{
  "num_hidden_layers": 8,
  "hidden_size": 256,
  "n_experts": 64,
  "experts_per_token": 6,
  "d_expert": 64,
  "d_shared_expert": 384,
  "hidden_act": "swiglu",
  "moe_layers": [0, 1, 2, 3, 4, 5, 6, 7],
  "router_score": "softmax",
  "normalize_top_k": false,
  "routed_scale": 5.24,
  "balance_loss": 0.000109,
  "balance_bias": true,
  "router_cosine_scale": 14.0,
  "init_std_router": 0.00852,
  "lr_router": 0.000958,
  "vocab_size": 29262,
  "norm": "rmsnorm",
  "norm_eps": 1e-06,
  "tie_word_embeddings": false,
  "optimizer": "soap_variant",
  "learning_rate": 0.0033,
  "beta1": 0.95,
  "beta2": 0.95,
  "max_grad_norm": 0.5,
  "batch_tokens": [32768, 65536, 98304],
  "max_seq_len": 1024,
  "train_tokens": 351000000,
  "max_steps": 5876,
  "dataset": "wikipedia_en"
}
Below are experts of layer 3 (counted from 0) of a mixture-of-experts language model. Rows are named router (the router's row for the expert), gate (a neuron's input weights, with its number), up (a neuron's input weights, with its number) and show model dimensions 0-255. Each number is 128 + 24 x the weight over its row's rms, rounded and kept within 0 to 255. Numbers have three digits each.
After each expert's rows: a language model's description of what the expert responds to; "comes after" lists some tokens at least twice as common just before its tokens as in all text. This comes from a sample of Wikipedia text that the model never trained on. Tokens count by the router's weight.

# expert 12
router:097139132097105115155155134133136120123146105135133168152116106129149149065111131131139138100147128141106160100185159112138118196120123104113116111124135125148095122076161125095125081141127115140164154171134096171127147115155122135160162128118094103161111153129133116135128158115106104141125159119123120114120106147104105108130139120123171132075099104123131091143116094139143122137144140078112133122105163137104114118111143125121157119135109155114061156142100102148137119145152097156112139165161087150094124123135182142139123147138128155145159135146136101088092175121097110123139130118122111091108138093152156127154159159098122129096185146144083146148125157111087129084136151114096144084129120086147181111119095121153156174092145131153127153160137165119144130098148135
gate0:107079136138163114110104133102151125107141111119128127140110120146134121159100130111104139176113135181120150095105176141136127166134088118117107140127073125147127106171159160119159159163094131112117168103072152110140123138108081099148144130135162141125150149136126107124112108181150129119131168109122113098139141165100131146119113123130097132176117114149110172114138148100143143100094171116134151096120145096142131153106105208121080142138111144130109115118139125154130134126146131133143108094154151098162153082102132120154115168127126117161152086073158161141165173088133120103088147113075141158121132165113110152120163160092169111143140115132122143111093126128113143147126110153097128138146100123186132137101154100102121126127139115107134143100128108123087094120128111
up0:125104141157095081139130120116123098107142093150116108164115150122108129135129161109117142173121135165139131097112146123138103151119115129102133130136116125168132137167111120124107163165091162162106119111102179141158094123147102072174167136164133134149150164163136122120131081159153105129095155126129106089141128147145148129120114143118112127164102143133132138104123154127111133120117121129185181103121171089151120103154107187123129133101132163135070115121126124183091135139165128173120115085155140132147172079099122118097124142122136097140145128046160128164151158097122152120107157134107110150123153122154145130146151118119162092114155125109111155127104136145101141175132139150110126142128124155151129115109113128061116119159146145147104101090112127099129124168135142
gate1:144126092152112129153082099120146122142110144170120174093144107158097134135112159118062137127086138132109165159158095129116103132101102154126104132154141125140157121142116143157125089120120101143115128134099158180098117122131166133093121138140175141151132153140133095098099112145136161127146229142128162125149171135132135075150100141146151132083123110100161117141133143128157149117168130156143158113133123120137143138127131102126108101124083103126115121138162125115133096101166124094065128087139140133131115131106128141164113112120101121096150089161082136122137060164108101126136124118155113133113123162139154170151103112127109127145109116170129089125105143153109137121103107146093150098153114119125117123144188088162121117132153093131144133109168129130107111095127130
up1:104151122131126120136145155123144124116144162122175113093133129158141093147117091154120120142150126118132116108126188153156115159138152114131113112133131152141139097124120108118142131131128152093131168146141142129121128127118102146159132100092103157094116112121116153152118126121109122142177069117128147130089135172162108139121150109150154158159096165150123099091160138103097145071136151151140092156150144165115140112103101134167110133149123140135115119088068160110120132095148091115129087099108149156097108143158199141108117145090139148130148163147125084123081157120133100153086120105140144146116076117094077139137178136119132129112139100112149109111144106098150114080143160086096116091152151136143130098144133195150094109147136108111103160111128122151135113168129134
What it handles: Word-initial fragments, legal text. Opening pieces of split words (disc, adv, Ep, Dis) plus died, Personal, List, dashes and equals signs in headings and legislation.
comes after: "\n", " D", " and", " to", " V", "D"

# expert 26
router:115129117109160118108119133134157132146118133146095179108125119159144165139097104178115138104108151108076147120124097141111143165107158102072131116106147110095113119144113143125111101097142098167128098140111121131077151147128106149105136111193174116152124100111155117077107144118146120131165103130147127103142141116133160119124123132140126141127110162149129112147149190145159126206088114152100127061116148172137084199135101071132127143135120118116121178123081101185137140123109131149102127138180148122129145177178127096112123115111117153146132117143108118154101112126141149123138113115105118126166156132121191149142136136148132143140121152147139100133151108100123157162143129114137161144128144132155136106137109121143138128138130157100153088121121137166132100108136127
gate1:142154102119156197103113148153123125137117125128111161133129079134153116110114081130154159146116175115141136092105102161130112122152126106120133118133103161149126151140119095125093133105139121120120187097129151136132108126124152117153134114101090089120141184155113151139158209102139092167140113132134140076134135161147125155099147149135145134113125139150139131141107091167137134115141121129123149111172127135137149149128101138139123136075073146110145152113121136154166147125102117139183106169130123119099113164099142138132110105145120114130104137134135160100137168155162132169140122150128105102087118179110141127179166131117139149167117141140124100143161118118127127118138134166140170092128097126151151147103168107145166126144117126143121182083150172113121069139080132
up1:115131149136184146125146158139087098133151142148090120142136173138103089169151104131185145134121204143091133111151128130138120173160130136130090123112122153141110092152081110135077119096111113137105125113155173084146125120127142147131117129116105132140101127145133115116110123139130113123132127154116127105124125181151104141147145116164134188123142128161134130137139116149153111129109126129153147071134118129147126134125087107144154137123112183114121139147144126117096144157094141167105105154142134121137173141168116128138125105150139152159134134131135124108126107123165107116125148142087085121103118098117161120184102130169126151148132132129146115144160137097143117119123162131098171122143181120110153145116116143139169084141087130150155173101223136130110127121061119
gate2:134155143118115111134123136130140154145149102156160158116151115139140132109117093111058131154134091143109103149114124153117125104131122129103081148158112130121117122137117147102110103143119119099113172117097106166100130204132107143141069127137156114140114091174133132161153131111148085162119142097165111134148160089148149129159094084153109102127124146107085119132144133108160173142112127123093140096114153094117098135150126111158134147137110126129103143090135098129150088073081118102147127129134122148150091068123087120167153158121097115154139105107162166104141112125156146178098099124116164142146104082170129156096170145111116124122109126103158124095145106145107145107137137100120132129150085125162123105182136113119122157130168104107137129121134123115134134154104172
up2:141112143122146131145123126115127119131113129085138109109136114125119120143089134091155084124162144127164182119139166160183151124096128105126145158127129116099172170138116075092128104113091145127123092141094135096148136111115131137124126164089120128090092129134115103122131114144116166107150092169083164188175129122130130144126141107164110122114112117152157140112097101152135038134135112119131108140109140070136127147095091098158112094064132155153114111106143089126153129098128106117119136116139145098125130097142115134163139096157121126103109106146126121109164059118138155145099153078166134118154142118124124145097099118120114141160121109121081117137144138131150124173177141129140125130145152170149135106152174091142138134133124133145118095146153119116101109100132149
What it handles: Dates, years, measurements. Digits in years, heights and dates, such as the 1 in Height: 1.80 m, plus time words like century, early, years, months.
comes after: "9", "0", " a", " years", " in", " at"

# expert 15
router:122113165141157108108128135149149120118159142133131120165101153104140126122084097105139148157130125121130104121112155089122109150131147113136136098113107185156201084152173115179093101133160115109115145087125101094142088130131104130153111131128134157160116145165147116129149129160148108141139103116102124127116189126124068154094105151108113120139121076151143163122093153116144109101122094132124157121145129140135119122090145165117112137126110114108073123088113150142109137111165127159156126124108102185150176124123158105098102117103120155172118129089127134138135151127128103164128147184163154135106146111093106103145155135157181162158122119178148110121121122182123145092118157098137126163140116093115123164164097128106117131134108147127146103105118108109143152112138111
gate1:127168094126144136124151115163118150123097091142094128164137171168082144120185142081114142159162115132135133106112114107126118127114126129124121149164137154092139081118105122110102072121108103095124135096137071134096130117090122112126119135124165153145117110155117132131123114129114141119139113091118143161150121135166123121139132150119137118147173158142118135106128090097109113145127123122122130145153142145180169163120048126137139166114140164120151155131118114119122120131088118137152109157155144151124098139111148095121149128181092136132107050163105125156116097126216130125131076107125092142102112125146122181104105141132153133143146137142140158125135123071120140118153131113106129135084115113136139124172140131157125146109128120132113088090181114138100125176128119
up1:102167123140119158082157123114125148135126134092125148120135144117111140129121123121071151137134141163112213082162129132126137113132120147145115119135111159126181121105091119125101087119112142124129109134107121142151108153137098116124109122135120152152125089145120137158171159118168151169113111104106133077124116143117142139124110087142061130079109109181101120108180143101126135133129112128144135159172187117156150183133110157173126148099160138120109156134142123120180117093125170131091127153163149124120113117104110124126157179129121118121131111134112112162115122095132128148159128121069133174115150109120084128093055125072144147164121121133149126120149107131102121146144160113133120129094100177122127104153093145115144139113151117122109128146131130130100120139101148
gate2:140134131123103144135088126096150111104125099149155152112161153138134153161116072107172165132118110132137121162119095131115134133174167133076127088110112161139156130162111115091135095127086135178166062136141138125115101102140103128126137145124171128105102116086108122119163150107117130110161124154097158123108120129116091142132159130160106144131132109096149114188123157163143174139119147134135170147158091125142120146101106102129166083140108133162118141140119104105137146142149120075165141135090144124130137134179135119153173120129141100161133135187101149088143130141134135151120118134112126128144110172118170139167135162123161117127150109129152095114151168103108116136139126135132143146126120147156119130098146135176106155169155071097159152110148142104149134090111159
up2:140104142093144133119106113086142093068160087130134154143143137153101174123142068126166164111125112141171118145127129105132115143149156162109124088107145171144148167137099121101121097150126131177156107143169164163116147075127096114110158167125178123122126129109122133110156155115108140103178135135079153136092119107088086113134122113120139133147093106107141111137114179127108163160127132116075157126139127146120125141106083134117164120120119110158126170148118151107129158142128113115149101149128139157105154149141130121114163126124133116161135121161107152127097111143150139120121113144086148143137150172113164139140137143140192143111117157099135122112182107112109126161099134114151116165129109153103133113099139142172124187118149106071156137092120133140125150102122103
What it handles: Prepositions after verbs. Prepositions and articles following a verb or noun in place descriptions of churches, towns and buildings, such as erected on, named for, home to.
comes after: "1", " of", " in", " is", " located", " Church"

# expert 54
router:143102151124117110170133122126117142115119145132155107064142084131107150131118155145080153136144123163133145144125139140184162126112102096109094078100090133119154141111125133118141152165146094121143115130122154088120136146137071082118119118100148143128157087122134108134140122144122128155108143156080120135146122130157115120118181087126128139094129115181134121158169111140180163143094116133174125108111099147097086166125146143129117146129097121106176132127125138159120158126147120127112151130132135163144132129208180098119138139102182127150153106116135145085110130125124151151098139088077115139133149130162166145136137172139138151092127174101145113128084188146122133119145114115104161146107125136181158151124120112147127111145134148141126128095126149127150113139100168
gate0:078122097122113117116128112160124179149093136115133091118178162126132128113136148083121149131091110138095151104091083146137120128140124135083135131142088131139136133130158145122110120114145089114143109120148128102141113099138171138096088143112138119152108121100117103172154122124162098120078127155116097124130167122116113149064112146123131126133159095155123172099162127116185076115135107152139101172139114140125089124162096137173091129167119130166127142154135129113162051118114115138141103116141153130108126126116088128134155139114115120151147110120094122142137127104163113131151155101095142120154140158162088147102152132137122168156169153123114113152096171186096091137151146120131113116089117138138168112168132118131137106080123126164115145148098111132122105075141131
up0:103107102138156116108176139072162158159109141123140143156141119110133102075100154080094090160100162164142140130116167145109139134145136094153126124140130137106136150147066153122125123154148114143142133110134097151099096165130166111105124158098182108136101129146133121048164139103110137100133141151131120150109094083143120128131129143111161131143140083127165113139139110118133118132131137126124122147071137126103116102126146102114110170149153110137147092170104144122188137119131088129136142107118157148149114092143127124131137151091155125164141085100138103072163129132137121173110116106137127124130103135131115166154094162135129125113120111102096122104084143161114131148101111100135099142103102098143122132139120146088109143116087115145112128143114067107111096107130183
gate1:142128130144152126101130092127092169176106118106143100127165136140171127130165154132144140133141158126159151140138104122165140081146121119107107174129114137128120143134109177139148135118117140105099124133116091163185100112078148118129085125123097109184134135100107133178151087095119119085105100126161149146069116120115138140166147099122141128134090133175173097078148120139136126145100127082128124153175143104120152091185131101151067087127167135120124157151120118120151135135138105117138105105100103124097131111126097162090131087140102110122128145139143113127142137141106132129103082096169130126133116128141140168139125120134127134161173146131169089198140122095151133173136153139118122113133163151107111159105135150105134117101160129124116131126143152126103118108127115
up1:116106133092163159148118135138105134190136116092152103111115153111161148118125107158144152098151133170112138141130121120158115115140123149128125146143107130123131146133132139124141139130129106110132102121134132107173137134098090121135087122108110130161139121118131101148104103187128129103094129140147138163119142130053153128113158131096102130155117158204131112080137110146109142139084099088148103128155176087124118118141137077150102106121145153143140116158121101146094086114141092140145088128140097128101137136141141134115078090160124106137136144081132146157135136097128159098105117054124155134117158162123190163136133167120135116148178175116155119130127164093099124130156135120112123124147138137140113122104124149120159116086093155098121101096145149152078118123078124
What it handles: Noun after a year. Words or punctuation right after a year number, such as invasion, provincial, Summer, slash, en dash, closing parenthesis.
comes after: "0", " the", "8", "7", "2", "6"

# expert 3
router:113119113101090081134131138109123115163125115143151116118124164127125116092117152068109167131137116152105190149144152118112132135145129119138131143140133096143104166167135129152130123146110116146152106077091172157110108119125102108163141145079117144148110132137136137164153117112159123157128181120081109131161164140121162150110080130162134137101099153110161112120156148099137113147102123154150128099126145117131126098115119146121134123168141160145103129097140101148168105114134120159138113094131110149133116172215163069154178139113131155117123125147079124149130129093177136148142131154077143144120170125135127147087098138146173119125116136098146115139118120128146103118127086107109132154131149131173123112156097148098120116106087127092109144095122100152166179130135137
gate1:147156090111129143119155120133090109081085138108145129140155182104172106088122163124117125171126077120101103096097084151100137110154094093112107132130129121109149143152104138125129137133071186119133122148172132106133114120146115111150147138115167117148112144127135150119138111143136106155108162166119128124089113123132118154148121097131147112134116156093125145108156083135136109120155131114120156135139108089149130139127102130132154153118136132118100151137117170133167115156149130134146099125134104124130107117138147106133139148141167097151122127112147164127135192125119105176157120152180075125149106155164112137118112139160128118090172126169147153125159128147126130150167151114103185116143093167110141106114078142126152099170179088092143155118145140183087097119128156
up1:131160074084113132120150133132091130106118122133159108086164122124149131101108146112105132177088106115122130131097089155136139120099106105111134150117118085147134140124119128113129125119137151120089135149182127094128132092154120136129150181147166160168112169143135131135134161107150090154112147160143119114085121124143135149135136145181143117129137160136155129151163126097126102096155127130133199155134123088148148127128099125127124077095122126160089144129117139153146137131137143119109107121111108143111131111132084117144180128137127112139120140069120151100152206116149125131125133154131085160122094162160127128066132141137125102107128140162153154146114110140117142164196108150125144096117109183106126087164105143124114100150162143079113130104140152160117131122148162
gate2:111155076112171144106171125137118159128104147104096128188152143091126147179102151125126099151138103132119156110170104174150112125144088134108134124129187118099153077148150162127149095126119097107122113121078118135098108089111118126111101110078108121147110132121120150142141108135110147084119125123139138104109171121111086136145110115126115125122115174140127165062102099128105109138104136152134116153126131135147087108125135121124095140188135153118131143129141119109100107128122109145135087109147160129141121090109152128090093166138140122163135116121140174154114114102154122192134124153122101137142134103107127171134098083103112089141183117152100093134124142100087174189143133073131102103140113140145127160125116135114122102109131102135131145158135125125116106141102140
up2:133113140123198144151132157121104171164124191110106123169160108144112085162137139144108087141143107119154162076113110162094113117131130136116147171149150147059114081128171160134166097155105115117146141105162141155115130094108105138130136132068118114138096088141126148147122092124132141122145142139146149127095138135136111114168125116124139107108100138090098114054085088121116128156141099154106120090125132122143133121154149089148099128171083154102174126110142149158113128133129128148150082103113162131135106163133158118140105115140136149113131132151151153162118115128116121201104114146119134115116135119144141159130113088141120104102159128127101115133132146093157131167159140117108140100133148126182117140150107143095104109083105095157133132116113141107125122125119117
What it handles: Census and stats tables. Numbers, percent signs and table pipes in census demographics and sports stat tables, plus words like living, with, every, over.
comes after: "%", "0", "2", "4", "5", "3"

# expert 60
router:087110156103129105124118151113114132113145167151139086123120138110164132150142135126106098100131118139151126158109182114189142139112107136120123091110143090118143105094115185141121211137139103156156127155208125088138135120090104149153143097165165136147140122113142130138132100150127120129164138145161124114093155146065159158150170115143168147125177139114112082130112105105141151144118124158147152103139127132120107093138138115146124093126133118128137137113109155113099138135144108135114127105109085097123129167139157127105135120131139121134139183132149137166125148116138108141117124106163122096104187102150132127179130172120126130069128151091163121104104169101117116137133176098129115136132116128141123172102117130134129095091129143141163147098133106102107165142090120
gate0:137137106170126131121142100127151106152064127115121138154132108121147137125148135164138179123130103132176132100144090143140144117107137121144136161148117140125096150146095122148142102112073121102133127107104109121140112150121143125115133145108090103132130167108074126135125123128098182113118135077140094123164140115138113120157121091161126081106114126143104150165128132111164121122176164147117168147142168121153152125117135133074127152134129114156123154118136128118156149116106167107154149138135167128112137103146141114125168105159153065114098136192110145119192128123160134114087148154106106113148096142098102143058130109163136127161152083141101128152145133128124116129126117194111110129161120120161141135103135108110135141183147138094103150171129170152148117105168144
up0:144155135149133153130107131128117116139115091136104129127148104089162121177155145189091100110144119097162121101117127161115123114180146129109122124132187133132070115136131113153173111105139128108109146103120080168113118090170155161110118147146087187143113115122111133083162133135164158170141154116145128152111155116123125102105148138092136135135107107101159139141105145126104101135157126110093100113141132110166159074153121127111102131149097139121131130147151083123131126160118125134110136078078150129145131136097113145137137061074118107124132126095131133125110141101093131124170094146151154100139121129106090135125151116133118126129163077144131157117117091149133105149183106102127122142117151117110115159170132147155115083114128109188110116138115116158089105106150116
gate1:122150143156147132079140131145133099099108117117078182163091133104110107150181163121147099093143146102154104142128123157125131118149100161144124121141149157132120118093096153113142146110121120180191148098116129151148129140134097170089115081181147132094146118130113127127121115129155147107086126106132151108088179148108170107108155078130173131092170120119125148159078117166094110161138125090124085159150126143149093153130118107121138138120133139120172124114132104091144129113101128133145159135125148114127105134135121083145119136136167088124136119138114096184128136166131134142111136139093162174132152150102091130106137133118111107146110119115123162129150108134119098120117120143110141082124120103139119159146163097106136104119136105177132126174135097168166168148127136
up1:147091121134140122170164105097116122151128094118147108106129152135152120149111081134135182146148115150106160116167183154093142127080133099109108148127125096129141130142152117136100112129142146135130138104135137133098165143128141120140168148076126160160145108136143139091097155179112162166173154113123130127150099148153114164133102195129074111142112140122140112103119119120146163109103142092128136087089146153092134115137110152128117131142155125141074172129099131140091104135133137122117129126160075110078139122138168138166131121101088160129142108110135183124117094106082124074143126125186125115124111109117198159126096140110108150141158099167106131146104120115125156139158124124173111147131149150157144104131105139118121140136149126114121124100136111124110133153132173
What it handles: War, year, season nouns. Event nouns after World or dates, such as War in World War I, year, season, Championships, and digits inside years.
comes after: "0", "1", "9", " World", "7", "8"

# expert 38
router:094126120114143137138146145145142138131132121155118120092117159089159120173130138140141120072119105129105124166154116153138143111162114170156142119109111079156136148104085122134147137143117156111103154097118150130139133147164147111097140115106121127099150096143156112176084078133087138181147145131116141104112134136141160162122165148137120147112129147140156092102187120145117103112112163122145110170112167129137139128107132104091091103107150127138144102142130134088102103116131120139079131091138115132174116132166164138130192093120145145108082112149154140113122142134099084146144111170134149119079151088099101123153123091102122136125163138123097112153134125149109107133128142140092183062154086132117087111113149100134122110126123113144120160128096138086127175133126086
gate5:147145162132097089123096142157091137126125134123126111151131148123130140128141119122104144122114157133150143134108114159154124137117127113095112109136105138126131122097131134178061144115154109134145153118178092088121123144119116126134106122178105096104184128152134094131149116146079103140077138158132140114106115148135134149151157123141110130127119128202142109140096115126151104144108135167131136163121138137131136179118105065124140136113112133109131111112103170163119141113120157093149165157119133162154119117137149152150134156152151140118132124121157115111124130185143142144110115096094087102148095133114142156160166194139133146147124143143155121077117171161127113144126168174102140151149115080139114201103127095095117116096134140153135103121128118088152169183127170
up5:138144125104157121126144145114113151102139103140111160137140114118149103165111121113126190124112131101116127145153106144115127127113101129142156119116156140110181109128139120115160122161131144112127187087080137135098174089130152144128194128084148137166112109126146137129106154152145089139133118085099135142125126102152110122080109182128142110138163161113093150092156125135106084145165132117138118124143161099119122122116128136124132118127149133151108144116134119106120146109141092152136089130133126125117136155126153121081147073075139148158138125138120111135132156089107102088124071144184125160102148130122097120083144149114126153117146105123121165173154047127107141133144110113137118099122102183132109081136115149140144143106136102098156120151128081120060160146125141
gate6:060152107098101096103109086141148137124132124157131144102149164127123115139062128128105087149156102136148152153156112116160114145094099101149153114128125127089140165082125135125162110153134142154113143101120136153121133108157135166111124132150126151146090105135124126145140131153147136157165070162149146109139122133134147061124117092146103119069108156123118116110110166134124107114191158141113102151144143124117133161129077122145085172095161127127110158160155132134166146087105152118079105130142115139149081164126120163088137106133090138111146113158141163108154171121125120113135103163122144155154131108129133130129137127136130102086138128083106161143112119132154114152136120091114113100155148205117142127113165129133132125144113090125130151173119125114108112152128156
up6:128130143122149142146134140107066101114119160116117100142100101116114133154150145156128153131097134134158144140150106121195098098150151176164114112096159117141126144162136132150116160093136112120116123134122123138120117098108147125117169126098131127109156154134131120129105135098103130116092170120105137173123139168134180150159113184125115117183119121130144127152145097141129140118099092082149125133108135157136139064174150153113163044130118143151129082116102147148125094150124093147177133080131133121156167133116101121169113163158150121146143195138116105149107109140106144148083139149079130135113105138119118098152117082138087149160107132168140098134155108116117137143130166143154132175117117089114102151137126153090119138131140116118127103121164133129133112107120120
What it handles: Sentence and cell ends. Closing punctuation and boundaries, such as periods ending sentences, closing parentheses, table pipes, and line breaks, often in sports squad tables.
comes after: "\n", ".", "|", ")", "\"", "%)"

# expert 63
router:105105161123155104163150126107114135105161121107154145116115075082159113154131145135128123134131119154170117174109172179170121126109112153137103116083145117130102178109140172116141137139162143118113100135158144128151147112113113168104131091079125128113160134116137162145107097147118101136150098116122098140113123135154167147103167151099175140108124129163153113124131102136119074146126122099137122138096170109145122070071123156107124122161152101154153110116117161110091143121108086129142116093090145158131190130134115144148089108117118137146131182097130145143130118115087138101114105165175111158125137101149075126167124086128115120127133129149133138141146149146143083112156120123102132144123114151130106124126148157085124088153132132112143127114110121089161103144089093
gate9:169167128140142147155139108160134134133106123100136121191130154144103139114161096130090106172129114121137135066155095129113122146128122145139140121133071165111081075114141120108132127156112122127062161162127127111115099158132133116113050129149127110081113133112119134129145170080121152144111144088147116133086146125157138138131120130117108108161136099096103144149111133137120143136101136173131149145172127123114139150135089120166163132132137130149139148111142153135118147136120165105149114123119191121099102106117139118122124153126117109102091143096142109108120138118160100174121171156085113180112090157139116100132132135156151157142187125116184134098114169098155124118085154141131133165123097120134118129186125097166117135130173115149129157150133126113152121132122133
up9:111137120113155166058075141133158099103126098131093122135109131130135110140182145114149129144156139120095168137121131141153136133185164119144158122136148073123169116141085177084133139124116123168151110146106132119129096104166113138125160102113100148120143142091124102134166134095129136135123162123114167133125148142164087106092124101157127115147133173105137151142140140131107107106169126124154161117148078132151113134116121138156110166132156135100133150139098090137155124092090129122099106126147129108105118147138156118130155151131163118158139110176120128167100102121106142177145142135091152138123137127117113084108121108140133122146114078160141164166179052061135117145128137144143142135108095159149132133138151110164103144144106092137134114110158113140156141110158125
gate10:168149113152115136096102093128156119162097130142121131149143145150096113101115112135126150143132122117119146103097123095154123129139147147079138161159132133126066119147122105110076107084111160133109166115112098130154108152105151132115113164152113141125131144143085099125140124129147151140122152112134141131172113115124148140155119087130095095130102151133102170117103129125136116116125137161111148157111149085178181175155129068113151158093084162142141123115137126137137099121106198055106156133143145119128099135102113123133165123133117098089077085140138134149119143157156160172119158114124114098116121151141137147083152148152182115111142140105160169121157125122131106140120142196114147125110144082098146107117159092149112133138156121134116122114107167140143118145122130
up10:125136167144145103136110116112127140152131074121149132153116136141146145148125136110132098112127094154133099117119124124156141152128126133127069128129129123077150130113130141106128088148129077175118167111100129157110137127147150131077140148146156172150113129112118098150112135096148168155131129073124160139093126137161153115156104142120136146094139094094126134164120142142111122120099101116143122134144097109136067126106085088162114093130132129145097123132114116077141145126112143105170189093116123148104120111149101155123132096127130138109133113132091096127126116154118113104131162139151125144109156084139094117125129159125155122117117118142091135194142122149083096137113048118111124108140116137066079084135164137092100121191136142178164125139109124158154104142138141
What it handles: Line breaks in lists. Line breaks ending sports draw lists and section headings, plus table signs like +, −, ±%, country codes such as USA, FRA.
comes after: " |", ";", "|", ")", " (", ":"